From a checkpoint of a small mixture-of-experts model trained on Wikipedia: 14 layers, a shared expert of 128 neurons.
Below are experts of layer 9 (counted from 0) of a mixture-of-experts language model. Rows are named router (the router's row for the expert), gate (a neuron's input weights, with its number), up (a neuron's input weights, with its number), down (a neuron's output weights, with its number) and show model dimensions 0-127. Each number is 128 + 24 x the weight over its row's rms, rounded and kept within 0 to 255.
After each expert's rows: "gets" lists some tokens that make up at least twice as much of what it gets as of all text. This comes from a sample of Wikipedia text that the model never trained on. Tokens count by the router's weight.

# expert 27
router [114 157 153 151 152 157 184 125 136 124 165 134 130 145  93 120 107 171 135 136 131  99 128  97 156 123 191 125 133 107 118 149  75 135 155 153  98 132 165 132 122 145 139 143 162  87 108 152  99  74  97 157  89 158 105 161 168 155 130 110  84 106 127 150 106 136 134 119 105 150 160 120 108 116 147 101 148 119 136 127 169 126 105 127 120 144 135 100 134 120 177 131 113  96 128 115 126 144 104 143 131 108 159 115 102  94 137 141 127 123 135 151 154 143 165 126 134 137 146 131 160  98 129 116  87  79 144 163]
gate0 [143  36  92 161  94 100 125 171 126 105 158 126 113 146 149 156 150 150  89  99 159 146 160  99 122 102 164  84 126 147 156  98 100 144 140 110 153 147 137 124 117 155 128 147 140 113 127 155 143 103 156 190 125 163 135 149 153 155 140  77 111 122 132 132 129 121 124 127 122 117 120  97  90 125 165 110 143  89 155 150 103  81 150 140 129 115 145 112 123 114 107  96 105 137 128 139 142 153 116 119 130 122 147 155 132  94 131 178 116 145 163 137 132 149 158 112 114 147  85 134 123 110 114 136 117 132 130 137]
up0 [152 165 173 115 147 123  93 136 113 124 110 129 134 141  75 132 126  81 135 155 115 122 113 140 127 187 128 158  76 118 103 114 123 116 124 191 159 146 109 117 158 119 130 115 119 105 143 159  92 147 132  78 139  93 112 172 109 104  82 108 123 117 121 158 100 136 161 118 152 167 116 136 130 160 153 154 158 164 128 117 126 134 148 131 160 119 139 102 158 143 154 134 137 155 118 100 117 145 158 112 109 110  81 128 120 154 153 115 105 135 119 156 133 108 122  87 113 145 171 141 131 178 138 137  98  91 120 123]
down0 [119 118 113 145 124 149 136 114 135 120 104 173 147 110 147 106 145 152 125  93 148 132 123 117 111 138 113 107 125 159 135 148 151 114 140 122 152 131 151 122 122 149 134 101 108 151 176 131 131 145  94 110 104 109 147 145 110 116 170 145 124 150 175 135 115 122 141 201  80 115 169 141 128 145 109 166 146 160  92 104  93 110 155 138  77 151  68 126 132 144 146 128  87  93 134 103 101 132 150 128 172 103 120 126 127 169 129 147  79 142 143 147  87 126 118 112 136 132 114 151 143 130 146 106  86 180 165 141]
gets: " the", " B", " The", " K", "The", "B"

# expert 54
router [100 139 150 149 128 178 167 138 181 137 132 183 147 143  85 107 114 148 106 164 131 132 133 142 170 138 172 135 142 140 133 125  89 147 148 154 124 146 124 119  95 156 165 123 160 113 131 130  85 126 140 156 115 137 102 138 118 117 154 118  84 135 106 136 123 139 157 131  89 135 128 139 120 122 137 113 163 151 130 116 175 125  97 129  97 172 132 130 138 125 147 146 108  94  94  99 101 145  77 154  96 135 155 140 103 112 143 120 158 126 116 144 109 175 131 143 150  98 140 118 164  71 125 108  98 111 126 174]
gate0 [140 108 128  66 117 104 106 152 113  95 146 133 130 133 103 117 138 131 101 161 153 138 143 108 101 142 146  76 161  98 145 129  98 169 117 147 164 138 128 139 137 143 110 140 127 126  82 157 107 143 142 119 116 160  75 141 139 146 143 121  97 149 104 136 140 104 197 148 152 118 135  98 146 103 127 101 114 132 119 122 107 141 153 103 142 161 126 105  94 128 132 105  84  89 100 125 122 129 106 151  75 148 175 151 145 100 138 121 146  93 175 140 135 141 124 110 127 113 158 174 116 118 127 113 117 161  78 151]
up0 [116 164 113 188 148  77 127 146 176 183 103 165 127 120 129 129 149 183 163 106 122 108 105 131 130 127 119 164  83 154 114 130  99 127 140 170 157 129 109 125 104  77 119 129 155 121 164 159 116 140 137 104 114 139  87 157 123 101 144 145  96 126 102 137 112 159 100 166 162 115 108 126 121 171 132 135 185 136 113 126 106  81 143 152 147 106 138 120 138 117 133 149 159 118 134 129 136 128 173 125 141 133 112  94 140 152 104 153 133 137 142 102 108 124  94 128 138 135  82 138 137 150 102 156 102 129 128 140]
down0 [115 108 127 120 129 110 113 129 127 131 107 139 128 116 153 134 145 158 126 121 116 158 128 145 155 116 157 123  74 114 128 141 137 141 128 145 116 132 141 191 130  97 141  95 141 163 129  84 144  71 178 151 133 124 128 120 133 103 192 114 108 112 139 122  84 168 147 111  95 141 134 163 116 157 130 158 116  80 173  70 100 172 113 127 100 121 134 149 133  81 124 122 113 129 179  92 146 132 113  74 134  97  92 110 113 125 123 144 102 118 130 115 111 150 107 102 107 129 151 128 147 152 120 114  94 146 128 108]
gets: " |\n", " L", "le", " de", " O", " Le"

# expert 5
router [129 140 130 127 133 156 183 150 164 123 130 143 134 118  94 115 132 112 122 154 117 112 120 138 137 130 170 128 158 129  98 166 149 112 167 149  75 168 155 134 129 164 148  92 154  77 119 154  88  94 120 171 106 125 109 148 139 142 139  98 102 117 102 126 142 155 169 153 103 150 153  96 143 174 164  85 106 145 120 124 160 158  99 123 150 145 149 125 114 103 147 156  86 128 108 108  83 157 137 134 116  98 154 126 130 109 125 120 141 109 100 184 140 108 149 120 126 137 137 132 138 107 111 135  86 109 156 153]
gate0 [108 123 137 121 120 101 119 146  99 119 150 113 132 132 144 169  63 114 119 163 144 129  84  87 120 129 156  84  95 118 129 102  95 128 153 155 172 121 157 124  64 159 173 129 129  95 148 144  97 151 110 133 136 131  95 147 127 139 132 137 129 158 107 127 132 100 147 129  99 104 166 124 113 110 156 123 148 113 140 122 142 123 139 138 112 115 123 121 107 114 137 107  84  74 113  95 121 175 121 101  91 157 131 125 158 123 165 146 122 100 153 140 136 140 138  93 127 128 110 153 120  71 128 127 121 127  65 163]
up0 [109 195 148 124 139 117 118 159 150 132  99 149 113 158 115 153 161 157 142 112 128 135 186 144 135  88 148 177 135 157 130 123 139 130 147 119 120 197 117 152 145  92  76 130  89 118 121 116 154 122 134 143 121  70 113 151 143  94 144 116 134 102  82 137 149 104 105 130 173 136 153 164 128 171 141 127 134 129 119 114 102 122 112 134 131 112 120 109 138 127 151 191 125 184 135 144 152 138 133 152 137 116 148 152 105 102 130 120 131 124  95 109 102 155 132 123 146 118  85 132 113 162 140 124 109  90 135 140]
down0 [124 142  86 171 130 127 104 107 124 125 169 130 110 142 145 140 193 138 127 113 128 157 106  84 131 128 188 123 127 122 162 109 162 114 108 118 117 140 127 157 144 123 134 142 110 168 156 144 158 146 134 119 112  88 152 103 160 130 154  97 102 102 164  59 113 128 117 135 114 134  75 133  75 183 123 158 136 148 107 135 121 128 132 134 102 146 158  92 130 111 151  93 125 102 123 112  96 114 132 144 107 145 119 129 116  99 139 138  89 139 116 137 102 111 172 125 172 112 126 113 148  96 123 111  91 155 127 113]
gets: "2", "1", "3", " he", "4", "5"

# expert 35
router [122 153 123 124 169 124 149 122 136 101 126 135 129 158 102 117  79 131 163 159 146 145 114 134 160 137 174 148 141 136 104 161 128 135 190 146  92 126 125 136 106 145 117 117 142 103 115 144  94 105 112 164 111 112  87 134 111 110 147 127 109  86 129 134 105 139 139 140  99 135 150 143  80 162 161  77 131 133  75 108 160 123 133 139  95 143 153 108 124  89 145 138 115 133  84  96  92 147 109 140  96 105 120 138  89 120 147 133 124 108 127 164 139 126 133 104 178  83 166 105 116 120 101 109 110 130 179 152]
gate0 [145  76 116 126 105  84 113 169 159 128 176 131 105 136 125 135 147 111 111  70 113 122 122 103 135 139 134  98  90 131 131 115 119 130 167 147 136 165 147 107 108 136 151 130 134 119 157 134 117 130 103  84 127 117 104 128 151 141 135 128 117 122 133 200 168 138 130 107 128 122 134 152 159 160  89  94 138 134 158 147  78 115 116 140 132 110 120  79 131 111 149  95 152 153 128  92 122 129  92  79  93 139 120 160 126 149 164 123 129 147 146 126 141 143 191  79 126 125 127 123 159 151 123  97 113 157 147 151]
up0 [162 160 119 155 111 129 138 108 174 146  95 114 108 137 118 127 116 150 143 156 134 126 113 117 156 153 105 154  87  97 131 134 162  80 130 142 139 132 164 109 141 131 115 162 172 153 103 164  92  78 134 155 120  88 147 117 117  85 114 110 136 131 101 162 136 128 133 120 135 149 131 142 183 122 125 159 112 110 157 160 168 144 129 169 156 144 153  96 126 141  96 102 139 136 125 147 134 126 201 173 141  88 127 112 141 144 138 123 163 123 128 145 120 125 111 111 172 127 125 150  98 106 150 130 141  78 102 129]
down0 [139 129 134  90 168 146 137 115 126 107 129 133 127 125 111 124 122 120  93 160 100 116 140  87 162  91 144 134 107  85 129 151 162 149 110 133 125 127 141  97 142 105 123  88 144 110 129 130 129 136 130 143 142 107 148  81 145 126 120 164 105 140 140 102 143 155 144 126 146 102 157 102 132 122 115 142 121 139 138 148 102 118 138 179  72 104  99  83 113 152 115 121 137 102 131  84 131  92 114 163 118 102  70 151 145 142 131 187 126 150 120 161 124 167 108 111 120 160 113 163 166  84 153  74 106 168 135 115]
gets: ".", ",", ")", ".\n\n", " (", "),"

# expert 14
router [120 149 137 122 156 145 155 125 136  96 139 150 112 109 105 115 122 126 167 162 132 136 120 126 133 130 141 135 164 136  93 152 142 148 171 128 135 145 134 179 123 133 132 111 140 109 125 138  56 101 108 125 115 132 122 169 144 109 140  97 109 134  90 166  95 127 120 134 113 154 143  96 139 150 133 107 154 166  76 133 148 120 100 128  97 160 162 130  75  89 156 163 108 105 100 109 111 175 119 150 148 127 150 151 119 112 115 106 164 110 122 152 119 194 124  80 146 112 125 122 136 105 110  92  99 117 170 146]
gate0 [134  98 131 155  83 118 142 101 134  90 108 113  97 124  72 102 121 113 118 108  77 149  87  86 129 139 138 122 100 130  93  80 139 158 139 156 134 153 136 160 120 150  91 135 108 111 163 120 126 133 127 124 117 163 157  96 138 165 157 115 122 137 118 132 116 119 164 139 115 145 158 126 106 127 134  98 158 156 155 132 133  87 110 157  93 106 101  93 147 128 145 123  96 154 128 125 129 131 117 150 103 130 105 144 137 112 145 123 104  71 171 122 133 163 149 123  74 123 115  98 165 168  86 106 110  95 139 129]
up0 [188 146 117 127 103 107 121 170 168 135 162 156 157 152 145 119 124 110 153 116 158 118 160  96  97 132 131 164 167 133 122 149  93 140 120 137 139 167  96 101 131  77 146 155 142 126 110 152 152 119 141 162 105 106 112 126 139  91 136 127 120 126  99 116 122 132 114 138 111 129  64 137 133 165 135 127 122 110 120 135 122 143 127 137 177 114 126 133  81 119 114 113 113 109 120  92 122  96 175 132 129 121 158  92 104 107 135 141  99 170  90 110 106 109 119  91 168 108 140 155  84 122 180 142 101 108 115 151]
down0 [159 138 111 120 111 106 114 150 117 103  96 151 122 126 148 156 111 181 116 162 158 158 160  82 112 136 148  96 168 132 142 122 138 169 147 141 105 153 135  73 151 105 146 132 133  90 165 183 172 130 120 153 118 128 134 124 116 107 159  90 158 132  93 170 135 122 145 145 131 127 128 123 119 154 105 140 161 131 136 112 115  90  99 125 136 130 128 115 147  74 113 107 132 131 143  83 112 105 116 122 102  92 120 137  99 128 131  92 140 122 129  93 105  76 178 118 122 173 128 149 108 122 131 149 158 154 113 100]
gets: " was", " is", " were", " are", " be", " season"

# expert 10
router [111 139 160 151 123 173 142  96 123  99 140 169 129 140  93 125 115 134 137 162 110 147 152 129 157 143 178 111 174 126  74 185 128 130 169 146  94 160 131 143  92 148 147 109 149 105 136 144  99 114 125 168 124 135 113 152 152 118 132  98  93 130 135 137 140 151 129 131 152 174 161 135 122 131 153 109 128 152 116 124 163 128 107 129  88 141 142 118 123  97 176 171 132 138 116 129  77 150  92 160 125 106 113 161 134 120 132 119 141 146 140 139 122 159 140 101 154 124 154 102 137 121  88 102  89 111 175 163]
gate0 [122 113 117 134  97  97 125 135 128 100  88 105  75 169 148 167 134 159 107 114 126 142 107  87 184 166 130 120 152 142 155 109  66 129 131 152 136 141 154 141  91  82 135 118 132 133 123 113 132 125 147 138 135 151  88 155 154 147 151  80 144 106 132 154 120 131 112 168 137  98 108 121 148 112 122 109 138 143 113 152  82 116 150 179 104 124 162 113 129 130 187 116 108  83 152 137 121 123 124 105 121 170  95 128 134 102 158 161 107 122 139 149 107 137 128 107 136 146 115 157 154 149 140 145 114 156  86 139]
up0 [198 139 119 161 152 138 143 152 142 144 100 113 145 112 128 104 141 113 169 123 161 153 129  73 107 107 135 116 101 101 109 163 132 114 155 162 110 140 129 103 182 128 112 127 139 139 130 205 121 145 139 150 131  85 117 125 111 122  90 128 112 117 112 110  80 134 183 129 133 142 153 175 143 176 142 105 142 110 128 160 161 116 119 124 152 138  96 157 125 103 125 104 108 151 116  91 146 175 132 128 140 119 170 111 121 117 111  96  87 143  81 117 106 129 118 128 144 144 121 125  96 156 127 142 115 134 122 125]
down0 [131 100  98 105 130 148 166 136 163 128 103 156 105 158 144 111 162 147 152 110 118 165 122 124 154 138 124 160 120  83 143 137 173 146 110 134 131 175 158 140 105 125 125  98 139 118 129  99  98 102 144 106  92 118 128 128 121 143 137 152  95 112 179 133 114 153 136 109 121 111 170 149 135 120 120 177 146  88 126 130  59 103 130 131 162 131 138 132 112 133 119 114 125  87 115  75 138 135 137 125 129 131 178 139  58 138  98 151 139 137 125 105 133 128 167 142 111 160 129 186 116 140 113  93 155 121 125 112]
gets: "s", "ers", "es", "ations", "ies", "ation"

# expert 25
router [134 128 135  98 147 169 135 123 152 143 138 165 111 144  75 113  86 127 135 115 109 134 159 139 141 125 182 135 156 125 100 183 106 162 137 133 108 151 166 159 110 147 124 105 136  77 115 145 131  96 133 162 118 101  99 153 126 126 152 116  92 109 134 167 153 112 152 116 120 142 181 125 127 155 160 120 166 142 112 111 110 136 117 145  95 136 142 133 112 117 188 160  94 115 120 112 107 136 157 133  99 141 137 139 136  87 132 135 154 126 100 153 137 147 126 117 163  64 154 151  95 105 106 139 124 111 134 171]
gate0 [143 113 157 150 126 100 131  90 130 112 108 139 100 169  97 108  78 152 108 110 122 138  95 132 104 144 102  80  75 133 124  83 142 197 124 141 178 152 117 168 106 134 127 166 174 114 124 138 131 101 140 157 132 185 122 136 116 165 149 121 136 114 101 146 140 113 144 149 114 132 138 104 137 133 185 121 172 124 126 103 120 111 148 140  94 109 104 112 168 112 146 117 139 117 112 125 160 146 135 160 111 141 122 139 137 137 127 132 139  90 138 162 164 112 134 134  96  93 132 139 157 106  83 115 111 136 108 150]
up0 [142 148 144 118  97 127 124 155 151 141 175  86 133 114 160 156 140 108 173 159 157 112 132  85 123 123 171 156 148 107 100 167 110 113 119 168 146 104 109  95 159 126 118 152 126 158 133 145 112 157 159 124 136  63 137  95 149 109  84  93 116 137 124 118 112 109 113 144 147 134 119 101 117 118 105 127 110 145 125 156 147 101 150 139 167 144 151 114 113 118 124 137 131 115 147 138 139 152 116 104 101 107 176 135 143 133 136 110 169 174 114  91  82 138  81 109 131 156 147 136  94 139 183 157 129 123 108 150]
down0 [141 142  88 129 100 142 121  89 124 136 136 142  93 134 129 153 182 200 146 176 188 148 133  74 139 115 161 113 137 158 105 136 127 144 167 133 149 124 105 106 145  94 152 132 118 111 177  98  96 105 143  98 150 154 170 129 153 119 155 103  90 119 128 134  95 106 132 117 114 123 134 121  68 167 108 132 115 133 179 134 106 136  97 129 115 126 124 100 123 112 160 135 140  74 140 120 147 137 132 130 129 140 128 158 103 157 148 143 116 115 166 137 115 137 134 115 114 152 112 147 114  98 112 105 100 152 124 121]
gets: "–", "0", "ov", "og", "er", " F"

# expert 33
router [109 146 129 113 172 163 150 129 168 105 120 153 125 147 112 120 127 137 138 157 150 147 157 137 143 144 161 136 160 147 119 125 136 135 159 155 115 189 144 130 103 133 126 101 163  61 135 126  96 106 105 153  87 117 115 126 141 119 146  87 118  93 103 133 156 141 136 138  98 150 163 117 128 143 174  87 127 139 103 138 134 136  81 119 110 123 163 133 130 113 173 143 116 113 101 113  97 163  70 152 118 117 181 140 132 124 136 116 123  73 129 186 109 141 130 123 140 134 151 121 111  93 105 139 116 111 138 166]
gate0 [103  71 127 102 198 136 113 155 126 127 141 112 139 125 121 145 118 147 121 102 120 105 123  90 126 145 138  93 132 121 149 131 113 181 117 184 183 105 131 105 106 107 137 118 145 127 161 122 122 127 157  98 197 161 119 123 114 136 133  99  98 171 164 118 120 146  98 138 141  83 120 143 107 103 127 117 166 120 137 140 105 138 135 137 109 157 133 152 116 122 174 168 119  98 126 137 142 135 120 134 103 155 105 111 130 133 172 157 125 124 148 151 193 134 121  97 113 121 133 160 149 162  96 125 100 124 145 133]
up0 [176 147 135 137 141 119 140 143 170 147 138 155 142  99 104 130 106 131 165 104 109 157 143 119 132  98 125 156 128 107 109 142 122 126 136 143 166 187 132 133 166 110  64 135 111 124 118 117 113 185 163 123 169 111 105 136 120 133 104 130 113  96  75 149 107 118 107 132 170 124 134 120 122 156 139 134 150 130 153 119 121 120 189 150 146 117 138 129 133 148 132 118 125 104 101  85  96 167 144 133 116 123 118 163 128 128 118 150 101 102 135  98  73  98  98 117 144 168 130 119 102 158 188 141 115 107 151 103]
down0 [117  92  96 156 131 106 144 144 101 115 137 128 118  92 132 123 128 118 131 141 158 134 114  64 100 107 136 104 136 103 100 132 183  97 146 104 155 146 156 129 118 157 132 118 136 120 173 118 138 144 110 140 153  97 105 142 133  91 115 113  96 156 141 133 146 148 135 141 138 121 140  91 143 142 139 155 129 132 156 107 113 166 155 121 108 114 136  94 161 120 148 153 122  52  75 170 112 142 147 122 181 142  87 165 145 135 121 130 100 130 135 146 142 112  76 139 126 157 100 120 112 114 155 150  96 182 135 112]
gets: "1", "0", "2", "8", "3", "6"

# expert 59
router [109 162 137 118 153 189 125 158 137 149 150 171 121 133  85 127 102 152 159 144 113 145 128 122 161 110 134 126 180 148 125 147  93 134 129 121 108 143 127 132 119 138 159 145 131  90 108 147 104  80 141 155 112 109 117 139 159 139 180  90 107 116 123 160 141 132 149 115 133 158 152 160 117 155 168  98 175 156  73 146 136 119 112 138 111 125 153 128 108 108 182 117 105 104  88  97 104 130 112 172 109 106 140 150 123 125 122 135 126  95 129 153  95 141 103 107 155  71 153 144 114 101 136 118 108 121 128 149]
gate0 [107 193 144 172  91 124 132 125 126  82 143 123  85 177 104 140 148 148 103 115 148 141 125 101 156 161 130 135 112 154  88 151 109 158 157 125 131 182 174  89 150 166 137 147 134 106 139 131 133  98 138 133 141 166 122  98 160 137 160  85 131 132 137 170 137 147 117 146 146 114 130 143 175 149 133  94 130 143 148 145 112  84 117 151 101 107 117  95 132 147 161 127 125 125 100 115 145 128 164 134  78 148 136 145  94 131 125 140 125 141 115 155 119 110 152 110 122 162 142 114 138 190 129 155 119 117 140 129]
up0 [165 105 153 103 168 144 127 115 142 148 153 104 162 107 132 134 102 114 116 122 140 143 123  84 134  91 134 138 121  82  98 133 154 145 134 138 123 151  77 140 130 125 131 117 168 143  90 121 122 150 168 135  89 130  87 156 110  89 126 120 131 119 123 172  82 138 169 173 101 152 163 130 133 145 128 129 135 107 107 123 117 162 156 140 128 156 161 100 115 108  91 165 108 130 123 125 114 164 122 107 135 153 102 163 135 133 102 115 121 160 139  98 142 132  97 173 154 108 164 173  71 131 105 125 107 124 147 161]
down0 [143 111 126 192  93 111 103 121 154 136 122 197 125 164  86  90 112 105 121 143 127 175 102  81 130 195 148 126 173 149 133 145 110 110 171  92 145 139 140 141 146 142 133 168 154 123 137 154 128 113 116 104  98 109 104 149 134 130 134 158 113 104 168  96 122  82 123 100 120 146 130 121 115 154 136 160 130  92 139 125 123 151 101 160 129 132 159 147 131 128 132 142 101  86 138  81 102 134 153 119 129 141 134 142 146 134 118 123 123  94 145 148 143 178 104  99 124 126 129 137 104 132 137 125 108 120 174 147]
gets: "6", " in", "5", "9", "4", "3"

# expert 61
router [139 153 149 136 145 136 168 151 179 117 119 175 106 137 111 133 108 141 135 154 114 141 129 127 140 166 177 104 138 138 134 145 114 151 154 124 106 132 147 160  92 117 158 117 165  97  95 130  72 104 117 150 115 133  95 152 141 127 141 109  46 115 128 134 131 145 191 133 105 145 152 142 121 163 121 127 122 141 121 113 163 122 117 114 120 141 161 146 103 127 158 139 105 123 120 113  98 156  65 127 119  92 145 141 113  75 127  97 140 118 141 139 139 127 151 102 147 106 166 156 117 131 143 131 102  84 118 167]
gate0 [137  97 101 110 155  60 147 177 140 127 106 133  87 172 104 104 130 153 104 153 139 155  95 103 118 122 132 106 115 117 143 107  98 169 160 108 148 119 129 119 158  95  93 115 137 135 129 155 152 121 172 146 123 136  67 114 143 119 121 137 111 134  97 156 115 175 134 140 144 137 159 109 131 154 136 101 133  93 122 108 129 116 138 140 160 109 128  88 138 133 120 109 125  96 139 101 153 139 123 115 128 154  95 154 111 109 115 165 147  89 104 147 152  96 111  97 108 140 166 168 148 145 103 135 117  74 124 167]
up0 [141 159 154 147 129 146 106 126 146 143 158 137 115 124 126 170 144 156 172 168 108 126 143 141 122 154 126 146 106 118 106 144 117  72 130 151 147 158 145 140 135 134 150 184 156  91 109 139 101 162 125 105 144 110 145 109 126 110 125  61 126 117 116 155 126  79 105 101  98 133 131 140  77 121 156 152 114 136 127 136 159 112 160 104 105 150 175 126 103 143 129 113 100 158  98 127 149 148 148 164 136 137 133 117 166 172 149 114 133 136 178  90 130 151  95 149 171 151 111 134  90 154 115 102 104 128 133 127]
down0 [138 100 128 134 125 124 187 106 138  92 130  96  97 140 152 119 129 164 115 129 154 127  85 118 142 108 127 129 103 136  77  86 134 105 159 127 166 139 144 113 163 115 159 107 156  87 131 100 166 141 138 101  99 117 126 138 125 105 182 113 145 125 138 132 128 106 111 122 108 104 108 127 156 126 195 172 142 132 105 113 121 151 144 136 128 126 142 122 158 138 163 142 128 103 116 123 124  90 110 121 104 137 157 126  63 127 150 123 110 102 116 140 112 154 164 133 118 142 124 125 119 145 163 121  66 176 179 103]
gets: "|", " P", " H", " |", " F", " E"

# expert 28
router [112 132 147 136 115 152 143 120 135  94 134 158  91 145  82 153 145 117 110 153 109 131 134 141 120 143 178 171 139  87 148 136 121 134 135 166 148 135 166 174 144 134 138 105 127 107 117 155 126 134 114 168 113 145 120 164 144 141 195 136 113 129 138 170 104 173 133 103 126 152 161 117  68 135 133 102 138 135 120 115 145 137 108 127  95 135 125 136  93 125 142 155  85 102 104 135  98 154 135 131 147 120 121 127 109 104 115  94 136 105 113 136  71 178 143 105 141 124 139 115 119  96 123 137  62 114 152 177]
gate0 [127 143 129 112 108  88 145 105 161 110 165 144  68 158 150 132 179 133  97 136 131 107 144  87 156 153 172 124 110 107 166 120 111 167 120 123 133 130 151 133 116 134 125 130 103 107 136 112 124 122 137 164 142 121 130 102 147 132 166 138 112 106 133 158 160 134 161 131 113 116 146 134 140 155 144 102 171 129 144 130 115 115  93 130 173 116 113 103 107 137 106 122 131 114 111 114  95 108 139 129  92 154  69 122 134 128 188  74 122 140 165 146 114 140 175  97 148  96 112 153 191 136 116 118 122 166 119 133]
up0 [171 106 147 151 136 114 122 157 120 138 160 132 160 114 114 151 107 106 136 138 142 108 113 141 123  85 108 124 114 153  96 121 116  97 146 153 120 165 172  95 118 134 123 124 159 156 138 161 122 121 161 129 134 110 109 137 111  91  87 118 148 111  86 105 133 147 113 146 141 151 121 135 135 147 120 151 114 105 128 158 131  63 166 148 141 132 137 120 128 125 133 142 121 124 141 137 141 126 135 129 188 104 159 126 113 144  90 199 130 120 107  88 106  83  47 144  99 116 102 124  95 146 119 127 126  69 138 135]
down0 [146 142 101 124  67  96 102 165 172  85  85 106 100 119 111 113 173 186 136 123 119 163 164 117 137 107 118 151 136 112  96  90 106 101 145 168 116 139 142 113 145 161 122 174 102  83 126 101 167 156  99 143 129 164 103 154 133 132 115 109 137 140 160 106 147 142 154 129 131  97  99 122 135 148 126 140 149 144 123 139  98 160 110 131 123 136 135 126 109 131 168 125 125  84 132 136  84 126 123  88 140 110 149 116  83 115 138 130 125 154 115 130  66 126 167 126 125 132 132 127 124 100 128  90 107 116 132 125]
gets: "1", "0", "7", "8", " the", "5"

# expert 58
router [153 133 120 154 175 129 179 128 142 121 111 153 144 123  83 140 119 132 101 171 101 130 155  92 148 145 147 148 136  87 128 151 112 127 158 128 112 142 151 172  90 164 143 104 124  98 155 123  77  73 124 182 103 142 126 140 172 115 134 120  98  95  84 160 111 134 124 132 133 154 144  95  93 122 150  95 141 135 127 123 131 129  93 113 125 144 152 138 114 126 181 126  98 110  91 116 129 143 125 148 126 104 163 138 131  85 108 139 143 122 141 136 126 141 152  84 149 109 113 135 144  94 127 101  77 107 138 152]
gate0 [134  61 114 123 124 100 114 140 115  99 183 135  96 142 156 120 126 127 108 146 150 116 134 113 114 123 159 106  93 113 129 117  87 170 131 141 155 114 167 113  71 128 149 113  97 121  95 172 125 133 155 151 131 109 115 125 103 156 122 134 134 133 143 148 146 147  83 176 149 107 109  73 120 158  92 139 159 159 155 111 127 105 126 128 137 128  97 103 116 136 153 130 110  89 145 155 150 134 125 138  95 155 108 164 125 131 166 159 125 112 152 181 146 111 139  81 117 100 126 128 137 137  92 106  94 127 138 156]
up0 [166 172 148  95 166 142 150 188 155 144  78 137 166 127 121 104 118 131 150 132 137 152 115 117  98 111 139 107 105 113  86 138 134 118 175 183 152 140 150 132 171 109 115 144 152 131  86 118 119 148 120  78  95  98 118 124 122  92  97 111 119 147 109 149 123 139 142 116 142 129 113 154 139 125 123 153  88 156 113 165 157 127 159 132 141 128 145 168 145 109 137 131 132 143 158  85 100 170 159  85 140 123 144 158 131 145 146 122 146 148 134 106 112 133 124  92 172 126 122 146 124 140 152 114 112  72 128 144]
down0 [126  95 127 101 125 105 129 117 131 128 172 150 109 139 127 119 154 177 140 155 128 127 124 110 126 123 101 116 102 143 120 119 159 117 130 165 167 115 132 156 130 156 164 125 125 116 104 151 154 160 119 105 103 135 110 176 122 169 150 160 138 166 151 146 125 134 120 157 131 133 142 132 102 134 148 142 145 118 118 131  99 123  65 103 158 136 135 100 113 136 132 139 104  88 151  68  99 143 102 137 109 116 163 101  69 158 104 138 114  93 120 129 135 156 141 202 169 155 111 144 105 138 130 139 112 187 109 149]
gets: " a", " as", " an", " was", " were", " be"

# expert 21
router [143 151 173 146 183 140 174 135 176 106 137 156 122 129 122 139 120 133 164 123 129 123 113 116 131 109 155 129 175 125 110 139 128 127 153 150 118 162 116 173  85 127 123  92 139 113 107 159  95 108 106 135 118 129 144 127 172 136 181 114  70 117 122 132 134 148 139 105 115 115 122 137  77 146 130  89 164 138 105 115 151 103 105 133 128 137 148  80  97  73 144 125 120 127  98  81 124 144 103 142 129  94 118 146 130 109 151 117 128  98 106 144 115 157 157 113 165 100 126 139 122 116 134 106 113  71 140 166]
gate0 [132  89 108  99 115 106 112 148 177 107 121 136  95 101 123 154 142 136 126 129  81 102 128  55 142 141 135 124 115 134 130 120  84 159 136 147 148 133 191 115 119 126 126 139 135 130 161 106  71 107 153 134 101 159 116 126 153 151 110 135  93  95 121 108 106 156 111 145 105 133 135 118 120 160 132 119 155  97 104 153 127  98 150 124 158  82 137 119 129 158 128 118  80 167 128  92 133 151 135 135 140 123 121 120 158 115 162 181 124 100 137 181 124 131 124 111 120 135 105 128  74 136  93 115 117 143  86 133]
up0 [159 118 121 146 140 107 153 130 199 124 145 125 116 134 119 113 119  92 141 139 103 127 129 122 124  82 125 144  48 161  96 136 103 135 115 164 145 147 151  83 170 117  83 131 135 139 143 143  79 134 106 119 125 107 131 142 127 107 128 115 139 156  96 113 128  92 133 126 138 149 134 144 115 173 146 114 114 162 106 124 155 119 131 154 125 110 106 103 153 111 153  92 120 142  97 105 109 141 174 157 136 170 146 141 129 167 129 107 120 106 115 137 108 131 102  93 129 177 174 149 107 116 177 158 106  98 147 118]
down0 [170  94 111 129 115 132 103 124 168 141 117 109  68 134 107 109 114 155 131  95 131 116 133  71 153 101 125 147 132 131 110 151 168 156 127  85 151 108 155  94 140 124 142 120 145  82 121 130 125 162 103 135 100 107 135 115 128 153 129 129 125 164 155 120 124 167 145 150 129 146 114 115 102 160 130 138 114 131  78 154 154 137 105 149 121  98 134 116 101 105 161 132 114  62 123 132 131  97 154 113 155 164 137 157 164 150 129 152 125 134 107 145  74 151 127 133 147 157 139 119 157 103 156 106  59 121 123 146]
gets: "-", "|", "==", ".\n\n", "=", " n"